From a checkpoint of a small mixture-of-experts model trained on Wikipedia.
Size: 11 layers, width 192.
Experts: 40 experts in each of 11 layers, 160 SwiGLU neurons an expert, a softmax router, 10 empty slots to pick.
Training: a variant of Muon for the experts, 729M tokens, 5560 steps.
Below are experts of layer 6 (counted from 0) of a mixture-of-experts language model. Rows are named router (the router's row for the expert), gate (a neuron's input weights, with its number), up (a neuron's input weights, with its number) and show model dimensions 0-191. Each number is 128 + 32 x the weight over its row's rms, rounded and kept within 0 to 255.
After each expert's rows: "comes after" lists some tokens at least twice as common just before its tokens as in all text. This comes from a sample of Wikipedia text that the model never trained on. Tokens count by the router's weight.

# expert 36
router [ 69 104  89  86 105 156  85 117 134 121 147 163 127 128 110 142  95 108 139 135 158 112 132 151 209  70 138 186 113 105 127 126 141 138 130 156  65 162 137 127  54 172  76 111 131 121 184 109  77 159 113 102 157 132 106 107 148  56 138 111 113 163 114 126 102 102 131 145 149 111 154 109 147  82 145  94 142  94 128 145 137 149 149 159  89 117 101 146 125 147 131 162 161 161 145  99 104  56 141 140 146 124 178  96 110 154 119 136 148 131 138  45 133  60 127 174 155 186 116 118 131  95  97 172 109 110 100 122 108 156 156  71 173  73  89  86 105 157 116 102 180 192 140  85 173 144 111  77 101  75 127 147 145 147 131  74  83 176 142  82 122 127 156 107  92  55 119  55 140 154 115 128 179  82 124 142 146 153  85 159 104 157 132  77  91 130 107 160 127 174  77 113]
gate0 [126 101 102  87 100  99 136  70 110 123 102  86  87 152 174 110 121  73 152 108 172 175 114 171 136 109  75 180 136 105 146 168 159 176 134 132  65  53  93 131 148 113 136 159 120 164  91 181 156 150  99 176 160  71 175 119 126 142 128 134  72 115 125 109  99 138 103 122 123 136 152 162 130  53 129 141  97 142 132  49 143 130 127 150  92 154 145 112 143 130 180 154 106 107 109  91  75 148 179 146 156 157 102 136  98 124 124 129  80 125 101 112 108 157 156 138 111 111  77 140  98 155 133 115  92 104 169 154 179 133 118 139  99 107 196 186 138 125 109 162 195  17 158 118 132 176 166 131 185 123 119 120 135  85 109 114 165 139 129 153 146 166 110 143  87 149 142 103 119 138  77 148 149 101 178 132 154 177 116 115 135 145  88  59 103 117 100 169 198 131 140  83]
up0 [104 134 153  40  80 119  99  80 122 130 132  85 133 119 129  91 108 117 147 136 139 127 126 139 146 169  82 204 131 141 107 177 165  94  72 150 125 172 121 147 131 131 172  96 148 158 123 187 184 150 134  84 122  77 161 128 108 144 119 147 132 145 129 133 105  95 123 134 126 161 201 119 130  96 107 119 111 170  90  86 134 126 114  74  86 171 126  69  98 189  81 119  93  89  96 136 140 146 108 140  98 124 124 132 157  95 147 164  79  88 127 119 138 118 133 129 184 137  96  92 138 134 129 110 147 131  86 152 165 155 154 118 102 111 157 196  85 100 170 129 144 144 162 113 112 126 152 134 206 165 107 129 165 171 155 151 113 177 129 183  98  81 132 178 141 180 106  48 118  97  71 140 124 139 102 150 161  92 143  94  75 184 119 170  66 160 105 194 127 130 164  59]
comes after: "0", ")", "1", " —", "2", "3"

# expert 6
router [105  85 108  72 106 153  78 112 120 157 160 164 178 129 108 140 137 148 130  24 101 146 161 168 161 131 155 148 150  97 133  95 116 132 132 155 106 191 160 116  79 174  95 109 142 154 162 108 118 175  94 160 126 142 100  64 150  98  94  85  84 161 101  94  99  89 139 200  85 145 130  61 131 146  80 103 193 106 149  88 172 144 183 132 129 201 149 153 170 162 197 130 155 188 111 131 141  94 167 155 146 128 146  86 118 140  90 106 162 145  68  72 133 118  93 135 140 163  80 133  99  77 124 162 162  95 150  97  88 125 186  96 154 143 101 114 120 132 116  86 157 150 118 130 143 151 112 118 119  96 141 102 118 141 127  92 115 117  99 121 122 145 140 126 125 124  47  68 159 134 127 175 176 149  86 145 106 134  73 153  90 151 197 125 126 117 117 148 126 154 111 110]
gate0 [106 158 104 133 106 171 164 137 127 155 136 127  98 123 159 117 145 192 106  46 173 132  96 123 128 119  28 162 184 155 131 138 143 133 137 144 115 147  95  21 145 140 128 141 148 160 175 115 108 144 148 140 160 105  99 134 179 105 109 146 140 119 104 183 131 105 145 210  93 130 126 111 104 134  95 148 189 138 125 141 113 153 110 130 116 140 137 204 149 149 135 134 145  74  63 111 138  93  92  98 117 100 136 147 162 123  81  84 154  93  93 142 145 145 155  97  92 131 174 131  97 119 143 189 144 117 128 167 125 128 168 141 150 142 137  87 154 106 208 168  59 156 112 157 187 115 100 146  90  75 129 112 149 123  91 135 156 127 155  88 167 191  85 145 136 135 158  70 133 123 112 162 124 120 129 159  75 168 131 159 131 194 111  38 168 156 166 126 120 106 120 128]
up0 [175 146 133 180  60 141 163 124 153 156 142 179 150  97 105 118 130 190 188  83 168 125 146 154 100 105  88  96  88 156 186 157 173  87  80 186 176 102 104 154  94 150 165 151 142  79 151 130  98 132 127 121  72 119  94  92 166 157 131 103 147 112 111 128 134 128  33 118 113 106 149 131  83  99 147 107  85 120  76 148 100 183  87 118 121 148 201 198 109 101 143 144 147 119 110 119 119 143 156  84 158  91 148 160 146 140 105 118  76 142 126 137 150 160  90 109 105  95 141 186 185  96  92 164 145 146 156 137 182 129 162 104 143 163  85 132 143 122  97  94  77 173 100 157 132 100 143 154 103 165  66 157 160 140  87 109 124 153 151 115 150 122 165 163 132  79 120  67  89 158 154 156 100  96  62 170  92 134 120 160  96 141  85 120  98 126 161 110 158  94 132 120]
comes after: " |", ",", " in", "|", " October", " March"

# expert 5
router [126  93  92 120  62 134 118  63  80 160 153 151 154 164 101  99  95  97 175  95 100 100 170 127 162  64 154 202 147 108 144 132 125 118 122 185 122 151 145 101 101 146  85 126 136 122 149 122 101 154 134 130 164 157 133  61 147 113  72 122 108 171 124 115  85 114 122 143 133 129 143 114 116  82 103  82 162 118 191 130 123  97 174  79 129 179 117 136 174 147 169  96 110 172 143  89 104 128 169 143 175  99 168 109 119 166 220  86 173 188 112 138 129  79 145 164 152 151  93 179  91 111 131 160  84  64 103 120  84 150 163 120 163  59  72 113 120 146 141  93 167 157 114 119 196 129 120 111 119  97 101 127 137 131 130  97 113 134  57 115  89 103 138 108  73 108 126 137 112 184 119 199 182 135 128 110 122 128  78 153 106 110 163 130 131 142 112 154  84 165 135  97]
gate0 [183 115 138 156 159  85 119 107 130 113 146 143 206 107 133 111 124 202 112 108 161 151 133 209 179  81 148 255 141 160 130 152 134 149  57 168 136 118 138  83  88 103  93 147  75 164 253 134 149 155 130 112 101 124 128 100 163 165 111 169 115 150  93 109 141 122 108 130 157 137  88 104 128  98  95 118 130 120 141  81 112 145 173 129 104 142 111 124 136 137 116  47  86 118 112 106 146 210 121 127 143 147 181 112 190 107 158 150 111  80 124 147 115 175 152 143 134 104 145 113 159 113 168 127 182 106  54 116 139 128 111 112 141 125 151 109 147  92 121 142 147 173 114 118 122 156 109 130 112 123 101  99 124 121 121 100 133 184  95  67 121 140 159 118 121 139 116  80 104  76 121 104 164 177 126 156 116 157 125  73 155 107 180 173 165 104 148 110 121  98 126 127]
up0 [151 126 127 156  98 100 150 124 115 138 119  94 115  99 152 157 124 125  56 110 177 114 120 161 156 112 113 159 119 149 141 157 119 133 143  94 123 101 101 168 130 155  92 134 144 114 143 130 116 109 104 119 144  57  75 134 179 159  99  67 107 104 175 177 200 194 145 162 170  73  70 158 149 138 132 127 154 114 154 152 127 124 111 120 152 176 191 145 140  98 158 116  69 115  67 103 117 150 102 137 131 125  95  94 190 115 105 134 160  86 147 159 139 122 129 127 161 128 139 151 138 206 109 166 135 130 165  81 129 102 146 151 115 151 164 100 144 126 133 163 152 143 233 144 142 186 152 156 170 119 110 122 135 144  67 114  84 165 140 168 154  64  39 128  95 112 103 120 134  75 143  98 165  83  61 108  43 101 103  98 161 127 129 161 112 163 166  77 107 141 119 126]
comes after: ",", " United", " New", " in", " of", " South"

# expert 27
router [125  88 109 113 113 172 120  39  97 131 161 164 140 121  85  82 112 128 162  54 140 113 182 187 149 106 150 140 153 114 102 107  97 160 107 144  77 133 173  98 122 140  95 111 101 135 132  76 101 152  71 119 108 144 101  88 106  92  98 155 118 137 116  81 138  84 111 161 132 130 143  85 137  75 125 108 123  98 171 126 159 146 165  96  64 185 124 139 137 131 159 177 120 172 120  87 125 123 147 175 153 106 155  77 105 159 164  63 128 131  91  86 166  90  87 161 193 150 112 141  98  90 121 155 101 116 115 134 104 207 146 117 158 117  71 123  70 179 118 105 160 160 145 125 153 121 136  63 108  75  77 124 127 159  75  92 148 148 109  97 103 160 174 118 108  97  78 108 141 156  87 148 190 133 108 156 120 150  84 160  93 137 144 104 117 167 108 209 112 150 108 127]
gate0 [140 166 146 126 110 105 132 121 151 111 127 215  83 144 111  83  70 156 142 149 176  58 184  89 148  68 132 116 166  93 128 125 104 158 149 135 149  71 112  88 135 127  98  81 124 130 132 161  94 140 131 138  97  71 131 125 111 137 142 113 100 148 115 135  47  89 107 150 133 215 101  75 134  59 163 135 197 111 155 123 153 108 120 130 125 115 110 188 154 146 107 100 159 121 189  95 134 105 114 184 105 205 106 147 117 126  78  84 120 113 114 115 111 110 135 135 130 139  35 110 122 144 101 147  98 151 132 130 187 154 132 143 166 106 137 123  94 108 141  80 131 128 141 125 141 148 174 138 134 124  98 106 127 105 105 107 157 135 114 112 161 135  91 130 153 138 138 157 109 134 129 118 127 169 161 125 196 140 159 124 180 170  85 173  10 201 183 104 118 128  95 122]
up0 [112  88  98 146 119 142 150 176 123 114 132 102 177 154 155 150 172 188  93 127 124 136 130 110 166 112  79 175  99 139 132 168  56 122 193 129 144 124 150 191  64 113 166  92 175 111 107 121 129  96 145 108 126  93 103  94 103 146 114  58 121  82 122 160 139 182 105 111 142  93 159  86 126  82 162  94 140 142 161  95 117 156 131 133 144 156 104 133 169  92  87 125  97 101 127  96 148 172 112 150 118  95  81 122 135 139 142 130 176 145 171  94 100 104 113  61 119 139 105 101 132 123 143 185 101 160  97 175 147 196  95 139 109 129 169 116  71 141 156 175  68 101 170  71 144 145 122 180  80  64 215 137 131 142 143 115 134 134 174 161  66 125 130 115  90 173 147  71 127 187 133 148  86 137 144 127 127 145  94 113 137 160 110  67 176 166 142 130 106  70 145 149]
comes after: " |", " the", ",", "-", " of", ":"

# expert 34
router [ 72  78 116 128  86 176 129  96  62 162 177 145 139 162  95 115  94 106 129  98 106 113 185 157 160  91 165 132 127 135 126 128 110 151 121 133  85 146 187  76 113 143 146  58 101 160 152  72 145 149 111 135 127 175 110 105  92  96  96 112 102 131  97 105 170  92 106 170 109 105 127 115 125  96 133  78 131  97 137 102 108 147 142 123 108 168 119 186 149 129 130 172  93 163 115 119 117  97 138 128 152  86 130 108  94 138 189 125 189 144  71  70 170  71 150 176 130 166 148 145  97  95  78 135 119 120  97 140  73 192 157 126 133 132 111  92  86 152  99 111 133 165 124 113 174 138 130 125  78 100  32 102 146 145  72 100 100 159 119  74 143 120 153 130  97  81 125 101  89 214  99 145 150  78 118 151 136 116  74 146 118 146 155 108 101  90  57 133 136 176 117  77]
gate0 [ 51  98  96 213 101 168 168 159  74 118 100 183 126 126 117 103 147 101 134 129  90  97 137 164  95 143 119 140 144 120  96 136 189 122 118 173  76 157 172 112 165 130 162 141 115  95 143 131 103 131 113 107 107 211 131 138 156 125 164  70 118  63 123 110 129 166 124 161 185 156  27 145  66 103 124 153 197 145 114 131  81 212 107 104 149 125 106  86 134 140 126 169 170  94 120 124  84 163 111 130 150 150 132 131 124 109 120 149 122 101 113 135 157  86 119 151 138 167 162 106 111 130  59 138 152 146 150 195 131 154 118 110 120 146 150  88 142 138 120 137 179 112 100 119 106  93 146 152  91 119 110 110 129 131 150 157  91 157 123 120 113  77 179 125 128 114 147 142 102  80 102 120  95 139  66 187  67  88  70 169 115 140 141 115 102  31 116 109 127 130 130  95]
up0 [ 50  95 191 125  67 139 170  80 196 191 147 109 161 158  54 126 122 135  82 106 142 157 112 161 125 119 132 123  93 148 142 113 137 107 162 144 116 135 144 119 100 187 124 126 132 156 108 144 118 102  47 112 109 153 192 147 142 140 167 150 127  58 195 168 109 137 152 104 144 117  88 136 167 162 140 132 124  94 121 167  85 145 115 186 145 131 141 100 109 131  65 158 118 150 159 136  95 157 121  67 178 135 112  87 173 128 173 141 182 132 163 128  88 123  93 137 145 151 104 120 111 120  96 166  98 124 152  92 119 170 163  52  99 158 122 128 152 101  58  78  82 101 177  91  95 104  99 126 163  60 110 107 113 108 123 135 148 113 156 118 120 158 103 137 117 128 130 134 167  96 165 189 139  71 151  86 226 159 140 154 109 124 114 136 123 124 109 141 143 139 168 155]
comes after: "-", " |", "|", " •", ";", ":"

# expert 28
router [ 87  85 161 141 103 163 122 116 104 100 157 137 162 173  90 153 128  97 166  90 145  94 205 155 157 124 145 132 142 129 134  84  86 132 145 171 114 135 147  68 122 125 103 131  68 202 115 111 125 132  88 143  98 146  89  89 148 132  86 117  55 138 128 119 106  90 118 123  94 137 165 103 160 151 115  67 152 124 146  89 123 150 193 117 119 163 102 148 146 150 170 150 157 143 112  80 132 139 136 118 180  68 140  61 152 160 186  84 140 215  88 113 135 126 105 145 139 156 105 109  24 103  90 170 143 123  85 145  90 182 140 121 145 122  49  82 116 104 127 107 157 156 128 110 115 130 151 121 127 109  98 125 140 126  50 107 124 143 134 103 140 141 149 105  73  87 109  96 154 177  84 166 150 120  91 173 135 140 118 160  52 152 195 125  83 151  95 134 131 147 124 133]
gate0 [145 132 121 178 109 159 186 111  86 120  64 113 120 112 140 124 149 134 165 123 117 111 148 130 175 136 128 102 145 199 139 124 164  59 100  77 104 145 134 117 113 149 166 140 136 157 176  88 120  73 176 135 147 186 156 103 126 137 183 166 154 125 141 112 137 157 171 143  55  51  85  94 178 144 139 125 138 141 163 106 168 160 150 136 106  97 110 124 125 173 119 128 107 134 115 165 168 142 144  95 115 136 130 119 162 167  82 135  68 132 133 127 118  72  85 120  91 139 165  43 148 157 136 111 137 142 135 181  72 138 117 138 118 157  99  52 116 109  97  92 111 147 168 112 112 195 182 122 118 179 177 110 105 137 119 101  65 113 133  78 142 113  78  93 137  24 154 136 156  83  97 105 131 109  72 159 141 111 132 118 128 144 170 169 105 108 156 182 109 166 142  95]
up0 [112 179 164  80 124 134 118 228 102 138 117 128 183 146 108 111 131 122 112 165 112 152 138 130 169 149 166 137 147 168  80  90 109 137 165 122  73 108 124 185 160 121  83 101 215 156  75  95 168 138  44 169 100  84 106 133 198 132 153  72  97 157 141 176 127 112  98 139 134 134 194 128 141 141 160 124 164 116 200  87 137 103  96  93 175 167 171 129 122 134 145 131 116  43 130  80 148 149 140 132 133  85 113  87 115 139 163 151 162 139 120 121  99 140 116 104 130 117 145 147 139 105 175 173 135 139 179  79  40 172 141  91 128 109 101 128 120 205 164 167 138 150 121 116 129  80 114 120  71 133 137 124 119 155 147 127 143 114 151 186 150 159 133 106  94 144 156  76 142 144 192 131 104 192 133 125 120 125 127 107 129 161  98 139 114 159 147  89 164 101 126 120]
comes after: " the", " The", " a", " his", "'s", " two"

# expert 35
router [101 112 118 119 109 127 132 123 137 120 149 180 166 153  75 107 147 128 110  95 132  79 182 191 156  66 163 136 134 107 102 111 102 163 140 176  87 148 205 107  68 139 127 106  94 152 146  91  93 139  73 120 178 156 106 116 171 108  89 112 120 147 129 113 114 107 108 177  80 138 187 113 150 120 121 126 151 136 182 112 117 180 177  88 128 190 133 165 183 181  98 153 120 164 120  52  93 141 133 166 139 131 154  81 152 156 196 111 186 148 124 100 147  80 118 147 182 167 117 146  81 126  98 154 106 140 103  77 100 144 170  89 170 124 112 150 130 162 113 107 116 134 149 113 195 164 114  85 121 110 104 142 155 108  96 107 102 134  96  88  96 160 124  86 105 107  59 100 131 188 127 162 145 159 122 133 136 118 120 140  89 111 167  54  97  89  84 185 126 159  99  81]
gate0 [126 118  98 132 137 143 125  84 107 149 148 185  34 105 131 113  23 146 130 182  91 113  99  78 148  83 131 159 208 185 137 142  84 142 110 143 132 119 101 124 103 129 107 121 112 147 102 109 133 159 154 193 114  48 149 138 120 106 168 178 172  92 160 179 136 138 145  78 156 132 145 103 109 132  65 151 160 169 143 132 142 110 140 160  94 148 111  85 124  98 121 149 212 157 138 140 105 127 170 126 140  80 103 172 137 126 110 110 107 130 124  97 132  82 101 106 106  81 143 150 123 141 149  90 113 133 130 174 133  95 113 109 131 124  97 152  88 149 122 133 178 157 114 170 174 112 119 156  55 104 133 100 132 110  64 108  90 192 173  96 127  94 181  59 110 150 170 129 101 187 168 151  98  99 140  78  99 110 148 121 124  70 156 136 121 113  92 147  83 102 158 144]
up0 [147 154 158 114  87 106  93 130  74 112 103  58 193 110  93 157 156 161  74 122 161  85 114 139 125  93  83 122 158 139 127 138 123 160 167 153 143 200 126 132 217 177 118 118  95 133 186 125 216 119 108 152  55 127 144 165 173 112 134 112 130 149 107  96 127 118 165 143 112 132 166 129 113 105 169  93 103 133  88  76 118 183 139 105 117 112 152 124 209 148 165 128  97 128 109 191 166 118 150  97  86 131 117 136 132 106 112 111 146 107 108  68 128 171  97 128 106 174 143 170 148 186 163 154  79 181 154 118 113 162  97 176  94 173 190 131  88 131 187 129 123 118 101  67 142  93 176 144 118 179 122 158 175 147 154 140 148 108 132 155 199 155 150 145 112 146 146 151  86  87  74 164 121 121  95 158  93 143 152  96 119 100  92 163 129 106 117 123 129 147 137 136]
comes after: "20", "19", "18", "–", ".", "′"

# expert 23
router [ 93 108  85  93 114 143  58 120 109 154 182 111 149 180 104 109 105 130 164  86 139 109 187 141 182 134 145 160 150 120 113 130  79 151 153 158  80 141 166  92  94 123 103  58 116 164 149 101 103 125 113 171 170 131  85 104 138 110 110 107  60 148 127  94 115 105  98 153 100 140 166 129 143  98 124  95 133 140 125 123 121 137 205 131 102 150 108 186 182 129 153 133 120 182 103  84 139 114 125 161 160 101 125 122  90 144 119 109 144 170  96  66 150 101  96 175 167 145 135 171  62 112 115 167 152  67  74 106  48 164 146  86 182 105  89  98 125 183 112 116 145 128 162 116 161 131 108  89 122  88  86 117 144 170 116  96  85 161  78  82 141 172 160 130  83 103 101  99 115 195 139 126 187 100  84 153 118 141  67 127  94 159 134 109 102 155 100 182  97 139  92 119]
gate0 [135 158  74 174 131 154  96 153 128 120 123  83 166 105 117 135 138 122  75 126 130 106 156 144 150 191 123 121 103 209  95 143 154 100 171 188  70 116 114 117 142 139 116 125 117  89 115 138 108  74 143 195 161 127  52 156 124  50 143 151 144 140 128 102 185 135 111 137  89 174 105 164  72  78 124  92 196 118 109 157 127 131 127 150  85 171  74 120  99 166 118  96  98 173 158 143 100 146 110 131 142 114 166 103 127 101  93  92 121 172 121 107 115 157 120 109 180 182  90 114 156 142 132 110 198 105 115 145 132  92  99 105 115 115  59 171 163 177  98 120 136  92 131 151  92 143 112 143  87 145 108  73  76 139 114 112 148 133 117 143 188 142 114 116 121 108 109 185 137 137 132 131 118 153 117 153 113 167  83 161  91 146 111  88 117 103  22 171 102 116  44 126]
up0 [109 134 144 133 173 103  76 130 176 151 141 139 117 107 110 133 118 156 194 118 115 123 133 103  99 113 131 170 107  88 112 101  82 179  91 101 144 133 162 161 119 100 102 113 115 174 104 142 135 123 138 163  95 120 150 125  92 144  96 126 123 109 121 102  95 114 144 164 170  88 125  99 177 136 102 152 138 129 129 126 184 167 153  74 164  36 147  94 176  86 162 184  98 117 109 153 122  97 124 182 102 146 103 134 138 130 177 139 159 143 131 132 119 126 132 143  66 138 155 107 106 164 128 158  59 130 200  79  94  93 166 115 122 152 227  17 102 100 108 117 104 148 132 106 182 141 140  62 176 120 154 149 126 118 118 120  92 124  73 149  98  97 111 130 113 103 163  88 107 133 164 146 122  88 126 191 106 112 145 109 190  92 136 171 153 126 186 105 190 191 173 140]
comes after: " ", " in", " on", "In", " In", "On"

# expert 31
router [108 136  72  63 104 172 115  69  97 155 173 152 132 121 138 129  96 128 138  77 117 112 166 163 147 123 204 138 162 106 128  86  79 141 120 129 103 125 123 113 100 146 123  91 128 129 170  98 125 133 116 128 114 137 127  65 144  80 102 107 116 158 106 124 135 106 118 200 125 104 127  72 101 101 151  77 176  52 135 103 134 114 164 150  97 150 150 181 162 139 138 103 133 175 103  96  83 134 178 154 143 124 133 100  75 144 138  94 146 140  59  59 144 106 133 156 106 152 142 108  89 112  86 170 101  96 132 101 106 143 165  77 128 152  71 109 110 127  84  52 112 140 163  75 208 171 121  95 138  84  71 116 158 151 121  94  98 156 129 101 130 140 162 106 138 107 110  89  98 125  67 137 185 104  73 126 115 121  86 134 113 166 161 115  80 106  87 138 118 169  54  79]
gate0 [121 117 134 122 105 139  73 168 131 115 129 205 183 125  75 139 143 138 119  96 106 107 124 100  72 146 129 119 227 153 115 141 138 115  37 194 172  80  93 132 140 113  41 153 105  98 119 160 145  99 116 167 122 136 115 107 144 106 156 121 140 150 132 101 155 152 110 181  71 143 118  85 120 114 131 115 162 109 128 165 137 156 109 144 123  86  65 135 177 162 162 135 114 101 145  44 115 152 133 221 139  85 101 150 110 134 111 130 154 106 127 117 132 134  46  91  97 133 174 127 135 160 157 129 192 145 155 165  98 168 149 147 168 138 134  36 104 153 108 165  88 114 168 157 100 120 135  99 100  82  98 111 100  96 148 147 120 152 157 165 153  90 138 145 141 144  98 143 108 131 105 144 145 140 125  76 163 155 138 128 105 128 144  75 147 216  92 117 164 128 125 169]
up0 [103 168 152  53 124 126 134  89 116 159 108 173 169  95 115 129 196 195 177  92 173  87 117 116 166 142 112 138 147 112 112 164 141 119 109 138 150 127 116  93 192 157 132 154 164 156 197 114 211 128 158 133 114 181  93 142  85  60 133 144 128 122 153 146  86 137 107 210 122 118  71 104 143  99 147 165 143 106 124 125 144 100 130 122 129  85 124 170 129 134  80 140 200 110 140 138 156 132  93 154  73  90 101 109  57 211 109 143 165 116 106 145 122 121 103 102 102 100  97 125 132 108 142 125 165 168 171  97 145 118 162  69 112 121 196  91 105 122 120 126 122 133 129 164 121 147 118 108 155  82  87 182 139 124  83 130  72 183 143 140 118  51 153 161 135  93 152  81  99 105  91 169 153 134 140  94 143 132 102  80  80 101 162 125 139 149  96 113 147 100 166  94]
comes after: " |", "|", ";", ":", " /", "°N"

# expert 8
router [ 97  86 110 134 128 134 108  62 107 169 151 110 137 154 113 128 116 185 172 104  93 106 142 152 178 103 139 154 158  89 104  70  89 150 142 130 113 163 114  92 100 152  78  94 124 125 141 122 100 187  90 132 125 163 117 110 151  87  81 117  74 121 109  92 107 109 157 143 117 102 119 132 179 153 106 116 138  95 174 123 129 155 163 127 131 156  95 135 191 151 199 137 104 142 153 103 100 108 147 160 166  48 112  80 123 173 164  89 152 153 116 115 146 119 125 151 123 156 105 124 121  86 105 206 181  57 121 143 149 151 162  84 149 149 109 103 112 150 100 127 135 150  98 131 138 154 154  82 111  93 119 133 157 150  58  50 118 152  80 129 119 107 143  97 102  84  85  84 109 149  66 156 160 109 112 181 145 167  96 146 118 179 178 130  84 146  46 219 152 156 105 108]
gate0 [128 154  96 129  89 154 118 136 182 137 117 125  94 139 152 114 114  69 152 119 129 112 159 116 144 102 143  92  91 120  56 148 120 252 191 114 157 138 148 126  91 213 126 111 106 123 123 149 178 105  99 141 131 118 111 127 187 144  97  94  95 212 153 152 147 104 141 116 165  86 124 115 169 162  93 126  98  96 157 140 180 137 108 168  80  83 162 164 165 121 130 170 152 177 137 184  88  87 149 113 153  90  73 128 133 101 119 120 122 117 151 101 109 158 120 175 165 135 151 189 175 160 180 117 148 158 120 191  29 139 134 110 102 120 132  81  85 172 104  98 127  87 107 103 108 120 103 122 121  92 134 157 115 147 100  96  69  96 137 154 108 132 129 186 154 100 132 110 102 117 118 108  91 131 122 108 107 111 176 136 125 140  77 169 149 182 161 104 124 188 122 145]
up0 [134  82 121 114  99 133 172 104 140 162 136 113 145 122 133  27 162 112 162 141 232 130 117 125 120  94  89 134 106 103 152 121 123  86 115 114 159 125  95 117 133  58 165  96 113 121 131  98 111 158 116 165 196  98 114 121 161 172 104  84 150 129  82  95 174 138  79 124 100 144 156 202 151 117 168 129 183 158 134 108 141 124 116 162 112 137 146  86 134 111 134 109 194 140 126  75 115 150 122 125 147 182 162 131 102 107  97 158 165 158 104 113  74 127 129 129 116 141 138  83 117 199 138 171 107 214  94 127 161 160 137 122 109  95 162 131 152 137 162 119 115  82 169  66 122  99 190  83 138  93 164 138 106 116 170 152 139 157 141 149 111 147  83 139 107  73 132 105 170 154 131 121 156 150 120 112 155 102  14  95 148 116 151 100 178 115  83 138 130 183 108  83]
comes after: " ", " the", " a", " and", " are", " as"

# expert 19
router [104  73  83  74 104 161 131  98  77 173 161 140 168 142 133 126 123 132 149 121 128  73 149 141 135 126 130 153 163 133  88 129 119 136 139 183 127 158 157  91  71  96 102  86 111 125 153 117 110 108 130 116 165 143 114 115 108 106  69 157 118 160  89 125 129 125  79 176 142 112 129 120 146 102  93 109 174 126 111 137 167 155 158  99  96 163 126 134 138 172 143 162 122 164 117 110  95 140 122 147 191 103 163 140 108 168 130 115 188 145  72  76 170  93 116 135 170 149 104 178 109  93  84 172 139 110 113  85 153 163 198  99 186 117  85 114 109 203  92 108  79 158 190  73 126 147  93  98  80  73  76  94 158 178  78 112 120 131 127  88  44 138 161 125  94 118 100 114 146 130  69 174 113 106  79 133 147 130 111 134  71 168 125  97 113 132 104 177 159 153  53 108]
gate0 [ 92  95 162 137 117 177 189 132 158 100 108 118 140  95 100 117  65 136 108 112  50 128 107 151  98 129 111 167 139 119 128  86 106 147 158  98 136  71 120 116 175 128 106  91 166 141 154 138 145  96 150 142 105  49 114 132 165 119 101  92 171 138 132 123 153 157 181 107  58  67 105 121  53 116 136 116 167 122 135 185 115 150 115 119  91 153 129 108  94 149 150 118  89 153 115  83 141  93 157  87 183 145 129 117 112 128 150 186  84  87 150 171 239 119 144 180 131 108 166  88  92  82 165 145 139 166  90 100 101 166 141 175 148 161  76  72 126 146 155 133  69 149 108 194 131 150 128 126  77 173 122 130 122 176 142 110 132 128 165  89 141 102  86 119 147 141  55 128  62 125 129 133 165 133  71 118 152 130  88 158  96 119 128 129 164 141 143 152 109 149 171 122]
up0 [ 85 150 116 169 168 183 147 157 183  85  80 123 128  95  64 144 130 177 153  64 110  52 148 133 104 123  99 127 110 172 184 123 108 118 105 126 164 126 134 207 155 141 138 174 143  96 152 129 152 138 118 117 135 119 138 157  87  47 125 164 169 189 172 118 130 176 167 155 121 141 122 115 139 118 131 124 130 123 148 167 127 163 109 129 103 133 112 111 202  87 103 139 173 178 146 145 134 190 189 112 133  95  67 136 146 178 166 130 123 124  96 124 154 121  87  88 142 148 110 153 139 116 107 126 137 124 178 176 129 159 208  93 164 163 111 147 110 155 136 110 165  81  70 153 122  63 133 146 159 115 115 145 136 189  28 135  94 146 118 128 135 141  81 101 137 164 116 105 103 136 107 114 146 104 160 125 149 136  70 114  98 188 125 119 154 107 179 180 102  82 117 144]
comes after: "\n", ")\n", " |\n", ".\n", ";\n", "==\n"

# expert 25
router [ 93  75  94 121 118 140  98 103  93 120 173 135 150 159  87 130 125 117 142  99 101 101 184 168 153 109 180 148 137 112 136  95  91 136 101 136  86 144 136 137  96 119  94  83  83 157 162  92  69 145 159 123 136 175  83  70 131  97  90  90 148 169 104 103 127  85 117 162  87 135 120  96 163 104 125 104 182 100 136 112 149 111 134 105 104 153 116 139 167 163 151 160  82 165 116  81 108 116 160 186 141  96 141  95  69 148 172 138 149 158  68  84 160 106  68 160 153 171 101 161 118 110 126 148 124  95 114 140 114 205 153 110 166 108  77 137 112 171 104 116 119 157 137 111 171 158 145  53  97  74 105  94 153 141 114  88  62 156  77 138 141 168 148 115 115  78  96 104 144 193  88 129 184 145  99 136 147 150  81 177 131 185 186 112  74 149 130 157  98 177 122  88]
gate0 [107  97  89 151 117 125 143 110 123 101 115 111 132 149 125 108 151 162 125 161 141 145 141  99 243 112 136 166 110 160 100 141 153 116 145 206 165  88 133 167 137 115 131 151 150  99  83  83 158 146 115  77 119  94 133 106 115 103  53  23 104 137 123 147 117  89 130 123   0 119 121 115 107  86 119  52 168 148  90 132 168 109 139 191 117 110 130 122 115 128 169 112 102 112 109 131 129  96  96 192 125  62 167 123 118 136  70 148  90 120 118 141 134 148 119 179 122 116 125 116  94 163 115 107 100  99 165 159 159 184 102 117  82 105 145  82 155 177 138 109 112 128 138 124 195 152 159 155 151 120 157 132 109 158 117 133 102 168 102 107  97 158 145 141 146 112 109 117 118 200 100  88 137 169 114  91 131 141 160 111 146 176 189 115 162 144 139 134 181 114 156 152]
up0 [113 146 137  71  85 119 103 136 164 149  99 155 109 132 117  95 110 132 106  99 148  91 120 141 128 170 139 151 102 113  72 126 158 190 123  78 134 154 116 171  85 194 163  94 132 170 112 149 133 192 105 143  64 163 101 123 114 123 120 183 130 148 200 109  85 133 175 117 123 153 129  51 133 137 164 129 148  99 105 141  86  72 190  84 130 193 142 115 115 116 106 113 157 144  72  96 169 113 149  85  94 123  89 173 155 127 164  78 186 146 134 154 176 164 151 131  81  99 129 133 131 127 160 101 157 131 158  89 152 159 132 158 123  98  93 138  83  81 196 124  58 103 175 138  84 115 182 149 156 139 109  62 117 172 192 172  83 131 163 179 145 113 136 123 108 151 146 119 168 166 138 112 132 122 115 149 124 170 125 166  90 135 111 174  67 120 130 175  98 144 132 167]
comes after: " |\n", "\n", "|", ")\n", ")", "|---|---|---|---|---|\n"